Weights of a small mixture-of-experts language model, trained from scratch on English Wikipedia: a shared expert of 576 neurons.
Below are experts of layer 3 (counted from 0) of a mixture-of-experts language model. Rows are named router (the router's row for the expert), up (a neuron's input weights, with its number), down (a neuron's output weights, with its number) and show model dimensions 320-383. Each number is 500 + 25 x the weight over its row's rms, rounded and kept within 0 to 999. Numbers have three digits each.
Before each expert's rows: a language model's description of what the expert responds to; "comes after" lists some tokens at least twice as common just before its tokens as in all text. This comes from a sample of Wikipedia text that the model never trained on. Tokens count by the router's weight.

# expert 57
Word parts joined to a hyphen or suffix, such as directions (southwestern), numerals (single-lens, 18th-century) and semi-arid.
comes after: ",", "the ", "-", "a ", "and ", ": "
router:538492508510487496508523464501522487511465469477487508487498496492495508509531486507464510492451519472488510506510497492482489494502484526514460523477465493502494523464505526524508476550492505
up0:558470523467537484480460460509511493493481518491484441493507483473511541535465493474501543454506484531459490517532477475490504525546462493477516525506534456497553482454501502499502517472494504
down0:507507497474524453495486496489529515535408496491461509509476494436541546497482516519502508463461501502496512533479495508514514484469494492493469450519530515494537475493470525462502480501510520
up1:527469494492487481476540521488501482486498522492478505498498476504482471521517497464507495500488503497453481493488476494438484486501446518536498548540502522513464519500505498481505433482494462
down1:495490493528520520511521461520499521495439506494478483483471442491478473497467520501530442522518525477463495506477486507483511472476487482553489521486500506548537492502498446485550555492480447
up2:485514516464532488445507496494540485465510516493490469496473525503510519515506499486507481478486490496493486501494490489507469502539532482515514501501477528478475506506578533508535474426484526
down2:517496558433477537533525487507472504532499532524448472529512491496463495490499498505512527512525498529496512486500508474498493500516533533527579488495524520539503481491507514488464501513490479
up3:520483512469522479473518473500525513519509465477516486490517442468469493511530494465490486522520472532511521527491539518450479533445483532505526488453490458450502497515441535513506513538491524
down3:527530474520506540513520491495497517518464509520490535495529512487492484498480513502449534501545459522449454506492526480531476503486501496516506448463524509504525472542492470522500503508464469
up4:500493458543507504471518520517510523509527528530529475492482478523530507530469527511488527534528489525549500515524490468515479550494576540480467492502489457483528516508495488461473524462479502
down4:490539462537533526505516536497488502504560513527498505504430533462486501535517527462484493502486529487531502490484465522491490539520478520512495523481511478427547536515521499503516516501514533
up5:474522503519533559468459510479496471486436495460501514525491520481493524504574522497514527501485524482471500468508469459518505491496502485525506440506450474519473494515473493501511476493509444
down5:492517483494547511455475521470523505496490497474536474480536540514503532470497538529460506518500463439532486492495534465527536540467543518493521423480524514458468534487462499493526508496491505
up6:482509487514472492480490460499471510489512485496469516513495496489481492512517514453454500499522473509515515507481484477490538462506555517474498512467500446523524494493493519483469469478503473
down6:444533523516470536481466503480486484470529511508519477519553462507460509511525501469530472506466515503461501476500534509512511490534515528505498488486480506504486510485533468456476517513511527
up7:472504526504518501516517491511504507511494523489518535468514480499506465471450526502484500470507526513560510526481451513550525525506484497581496526513496537536511541497441497488482495504493470
down7:460488488455503510517474509498473538473483507486532481495510461528503462531507474496508515468485548533509508496517499501498511473505528534475515466518497490521507546509464493512484538491497487
up8:492497504490469512480467486480530501507528488518504504492511488516551500513488468515475509437521494526489489497465475519491488492463481477523514525498495505497514469461495490503465483493508472
down8:522543471451513516512497491457500492512509499531491529452525490513481501469484487486514508523495445533480489488531484511507459510468483499446485500501509533496499491524512504499472490512546552
up9:502460504529481527511505495516548432486518518508524490508439509506527553517510462516501500468475511501508503524527482509475535473515482533503508513509507484516473533492524495568498496490505473
down9:506485553553503484551534496536473480478479518482480508484511529470487502467496518509529483481520492535466482488518512518512497532525507478516489508510443515471451518500530490519478513516505501
up10:523507514516493465527487469481495523459499508493499483513461473529496470517486493470523510494450488495491486530511472489455498481507494496511488468544479497552487503483510549509504490511463510
down10:501511522494504454498540486498519526469528504527460487449532500510485436479505486480511520536455516483494500496477462516497506495476470508471472519509512541463448511473499523501491526523490505
up11:550527530496507503495534485470480523463490488480494477528516483505505471525475480496509515498491529506477482486491487515466519490514467532526510453553429513510543436490490528500496509514497485
down11:500551560516473523498506483513543537526529537499485529479469548506519484517524497503463508487500487494460493516524530541507468584499529482513498480482541477535468519488514489503435538500488525
up12:515497512499510516459495487485502511500461546534483499462485496536467537493546452496452483469451508474493494490503475445503466472514528501514510546506463514465486493478471468490493480496479522
down12:472468521502555479492511502529522496447503483505509534526493497554445478531485502530536498513520540532517470488490476514532510512512507448492472491511524482507522495521502503439485494504480501
up13:467508493485521500512544511502485500539500506533485468459526483501521505505492517471497547522506516525450510534532532495476523545468466555492458501479513503481510493506481537533480501488517498
down13:505533530534508511473497516493523456484498498507491512492514501513520502488515501535474465511538470475526497487501491478458524479551481496475505480524533551523513527511475540479495488483496513
up14:521499472473473497459473528520505501518481508518477559520522495540493504476536512471510504461509484520463497508521496530478522500514503517516490479543513478467527492456500512484529517508470488
down14:471465534448529489527519520535491508520492495492449507492514528495555475521491525562481511491538513450508471517525467486484490525472463505478466536537477493479477523490520497514537470495496533
up15:477491551544467517511525527468465501517486504501519529481475494505518514478495503528507488474503491469476465512473473494518534495494520508491524513496464500488518502479490532525482482539487500
down15:507504519523561536479498568512474497506429533504474495502470506488529530512465457502536595508483510505507482516494523487477493485512539481531506486477521518495527541535472493521510472507505485
up16:508522465508486490475532497521500549516525577516509476539491489469487469481504505484515532491538526482466488470513440472509492465477512520527510517506509486456511500495473506472502467551514527
down16:527486455499521477486506494517543509525500498494491468473512539462502471551521588516507501527479495478527531505504488475520512505473507460519566509526527498513494511482516518511474510497498511
up17:479510523526514486509542491485513533440463523517490506490513495506491497545465484566475519497495480494491494509478457517496495503511482505482491530471498499477525511473538510516513485539493508
down17:464483529496521488487517487484458529483503466505530469505497522522481514508509509474509529506514520467495492500476540535484554466437465485508501475492529546527490527525501486541481477512465526
up18:518515509535486502509485508548529474502461494510492478500519511489527492544531455518501540487478514490507562536520472535512472485491506497487540475472507479492482522537511505539520527499496510
down18:498495546478521510495529526501472502449463491444459461532519515453478503489460558537530533454482470444503481465481504495525496526526462511521470505492506526483492501492516476501568477532477528
up19:455504571481532473466512496444527482531465492565516505503472488433509503451520547495520464466486512492448483517521487489473497527450497518518518514531526471489533532487518492492518491514534504
down19:497504480476520528498496501531479504514459463535499517468492507488520442522457529482495506502525526525499474476548518473514486499535504507474502469485485562517487537520546496490497492532510523
up20:504462510522501488458512544514524488469500473476500528430454541474509553534529538515486522515511499499456541479458556495467524529508503490470544489478494542469478548504496528465472527466482496
down20:503526505484503507488508529541497568484423539524526494526508522520517477517506485556514498495515470496560477511477499491492515485522503536514456491516509487487454488486489494517501463505502498
up21:499504485508453512505493458502444498474490472489507503497490496505501477506504497520512465511445523518544543489518442525520472472443455491533477510520502492494501468515533521509503503489493462
down21:501516477544518508484504467493494522474496494522503492516491531481478534479504453517505461492505486464478517487477515530521536482501483504466441532490477514515478479503460512475497542536509516
up22:484468495499477471484467481550502498526463504530513528490507474474470511474496483495527479481457473537498475502520499448506485495455473507514512475489525512511487520497489523491517503494467532
down22:484514476535496517501491516564472534511505509539506487485503524514506500521483486511498503487457567483499487504473522520503488450472517503479496472481497506508479500518509429466528498510517484
up23:507472512498478499483526511453495489504554524529479498539479507477522489534490534494443437493478499517499447541478514530493524491513479487500505473556522494506506476518504488494499501555541521
down23:492491494549512525506490516477518544508512513474526446522501532480477504513509508495454501454494497498480491498514509485491495483445506509472523509517530536527442512498524471542481508536519539
up24:513485518489533497544479507530528461503526529481505488532517534513490528514484493546509495530527503487488503537467495529492488506518498510473482497494563498533472496494490452531511511514477512
down24:512483519528479478508471505516512491550523510520519482447484454479496488503531509537490476488530515485507524541504529476512468497487516486503500525523528497524494509498494533534517498491490445
up25:500519497454496538528454515526517544493555479542474519509490500487502561512537532503502509499531492545513542476513546502522454472519516459512486470472532480466518532492531518481480488488491511
down25:505499498486521508547454475495525497482494506413488486467474446512473489540521482486457468456490529548543508499467480493490451497499505505523479526506505551445513483485507492521458501504485488
up26:520499509513495482521531463482531505488496459458541540487482519542477464530499496496486500477514490478501481503515551479526519496494494512533526436514510508479510497486500531454557472464487460
down26:491466497503497469499497505486482532446509515493525520525450506485531482500512471542476494480517481504480501527484534440526485477480522477526508462517494497461483448485563480508506486461535508
up27:452469503494526523504517470532490447488479519479451511510476465505471549451462519486487481501462512473492479512455529493525472529493468487471489488498558509564536464502543468496502530513449505
down27:501489513517514522478484488498514498487470490489512511531458478459517508540498498520502482480503527505494471498538502488530485523542513478520468438515496483471535503528483500508505523499538494
up28:510540505514529545495512499493518506504460435511518497531485510480511498490545524514468498542519517456463501500543496512447534535475506484502508499473480517494502482531429515510488505499494530
down28:459524517465503479490488467501491546558485506521497530486513471510534453494495493443485523495529517466489492526525434511507466491483500495530470510513490503513486485515474485528487472518469519
up29:507500463530494495515499454488515478502496486492504512518470452519542490526509546512489491487515534456486496472530522446546503506504464480524527530455501536486488485503500478519511522506521489
down29:505520479500486508508496497526477529471499527512530542543468511456484442509530501486535487480463506492499512504542481533514532507464535510501507551505503511529502500487513494522506533537467474
up30:546531483507558527474497509469544504458526470543497488476473540499549464533505541450488507486478538480540523491501540486508465489455459499540496509490518437523492488483462465430507479490543539
down30:485535530525473534538504508514489512522491519496491516463493492496474510507518496508424492492528467540495503487499544535499524512501482503475463547511522510491555509487569485488542496548529488
up31:508474516513469505503508512521459498514453465544492484526501510553459491533473480488508500489510477505477475469496452500492469480503526481496548502548552518518474474447516488499520447471472480
down31:506496513474485504484520552502516506498462489508491485508492484527508478448521475537506506521529513482466505520501449497465485536488521505431541488521513495529484533533490531490517524530517455
up32:495500507494466506519519530483534529514536486493473456513533432486533481486495512450498487518504468507482500509547496487507472499465456508487505471430534493489535481499511520478528537519511437
down32:511499485485453509515545579496518474480481522543478505487515512475480488503514485551496553469435524475458498508494500484500488504492480485535535469535474517490511490462495482446466508546492492
up33:549496514496484488491484501509493510522536538561521478527468460469496513485533514512492520517566474535506510492519493520500504497471491509502499496464522523515484456516491507480475504510504484
down33:522491516483519541508485469451506475533529569509525498516485545496511513474496481479521460513467477500467501482528506487547525497472465518517545487435512437482437479502512499495489481501498503
up34:487528489516478488513487500481478498500469506530486522513467477567520447497494484510503501494513494490505467529486517500501500497480514520530516497459491506495526503512536458477508525445500535
down34:512531467510514478541521505489504498524541528458474523505558514506535484483503508516518532491491537506529489458496470486438501478532484521509502511473516505525511485455471490539490498479536508
up35:477534528495490504497514501535486499506512527499464497475473472484463516520496488455477486534527525465541479472503514478488474505494466495507497488534493510542524503516501491504499475531539491
down35:501472515530516495528451506498486497505489536526500483478519526496547476521495525510484504510493487468459543482514499542537516450532482498489455512541506511504481477505493496494520528490459498
up36:522497514511525500454483497502485495513495530511517526492503496524502473488493521538491490518530505511480543505485456490476532507528474497513547528522470515499499464466507517538519481473484488
down36:468486527536529504504493493483527494539524480453523520512487548515471506440506463473556490492510523508501531489476489528496520498483497536558506531484499532509503501499528474528493548474481436
up37:517514467525495522489444498551511528496530496469459544437491493502460457489510483440498515496522518503543464462505487470476514502499532490496492484462533483503492484536514501454504503491483500
down37:484474434501533485517536495545486515495521485431460509500484505547506511514528519530501513475459536529526517467516484533486535495505483483521469516501531473467476515476513512486501489450522525
up38:486522481507507516475521439523473463480471487493517509493508522510507474480497494488495490507481499530468510456548493508501499441482493453478497507506451517503490525510528486501515495483475494
down38:535501504491499532477507537504503527482476528525476533501538457494479475503489431502521482524518505521574549525474488493505504503519499568518492495502487519505492508502482512479520485489456554
up39:514569457514523449534456469498463515479474490540561471573494505521496519500528513506528493484532496532501490521512478509476461483504449487505480498472547513528493499528546482506535487502447461
down39:540517500527525470536484528509463462446518487509483515506534465516502502522484480480521539447494525504525508477541487481501461506472518478553510535534477508500452529497495498477450522497489474
up40:483546544583524484501489510510529476488504529540527485502524534519521532508525476502542536513521488494470490489541501491488536528491505524511505491502472471473466535481512518500530502485514487
down40:482448509485505505550520510491485486493498513468448488523511470519477480449516497475509467481468508543505505527470493469491546492463477526504444493521531488517456500534519517457523524479495489
up41:520512523494524486494443514505494525532456490471490521514475473499505521478525495504546517498467481458555512501535504512523507498481522505521495527486442543514503494482446515499457497518475490
down41:522468474501450487499471537515462499541466480459482515458500507508474519511510492493501472499496541480526502482499519490486524504545492500476475425522496523484523480488559531541533493456508488
up42:539489511474473497479489531516433445508495499542464503492478503485444514523539492499504493485495478483483479510514506477488469517511494494503495486484506538505486518456503561505487464506519478
down42:486467465480521505521516468490499501486515484473570510513503510494471489507480543506483483499491507488491518494502474500476510519541497473499464476474552551488490487515502527501515525520519488
up43:524478481526503462510495522479520464485486505510494513516532533475493498539530533531450535487464517450503534455469509486500508492525506520491505522485489511524502465490489493511541493452512530
down43:485500543470482456535544530538497483507495467439501512532470527494492507509515496413534485454484516509499521506556463522469439515525472460501508495483517469533516490522475510492536561493484489
up44:458491504529531484496490492497502482478450518488497509555480463532527506512479470534495516518488511479515497490507554513538495487492518460477503477535547528492503468507479517535457473544499528
down44:490487486476516510483495489487506547493553492454480521544519470509479494509516501519462504545513523521541464483505474470486513519460438507485536503523477527499504450513457499524535508492509486
up45:518473478523489494460469479567514532475455513490486510538480462495530519495508497484525497484502481489517449502540491479522439481487493533474511512505480510504536459452577497531484510504492558
down45:506463460499519522528530478497519525474473508485520494525533448459477570468499484499467495516520511495516515495508533473475489480555522508450471461489499538512482504506493440482499513520587535
up46:533482511496487494495470526567510495514487501510505526486492501512526524546494509501487475510514557481483464507537508492464476518498513472471462489516503490477494492513511500494514525450495494
down46:517563496488503463476507546497444489497472511458490510527452537509520491481478503468441478514495521533529491516510476478530512515574510502477485502514479553497486480490502502518504474493454469
up47:492487500476511496473513474543536505508491494551523475483498497521471487484538476529466530481514510474511493460501510453464508460505494494510535505524529539507504513496507510473540484532519489
down47:484468495477498521493521518485508525485483498501481475475495458498493515494489494491502519509481505459481466515499506499463511446555497505497460549475488505535473508516524488514497437468536499
up48:535514480514509494501476460494495522493511498494478519496483467461479495508475466539469488485454527494531539510492515509467414481493491511461471506546457524531555527518493531521510502513432490
down48:482514488503482490486526534524475508500524449488526522476499512508490494499490516479482482521482470523513522484490542484525519517495536506496495425474453482522463476538537516469499453487532521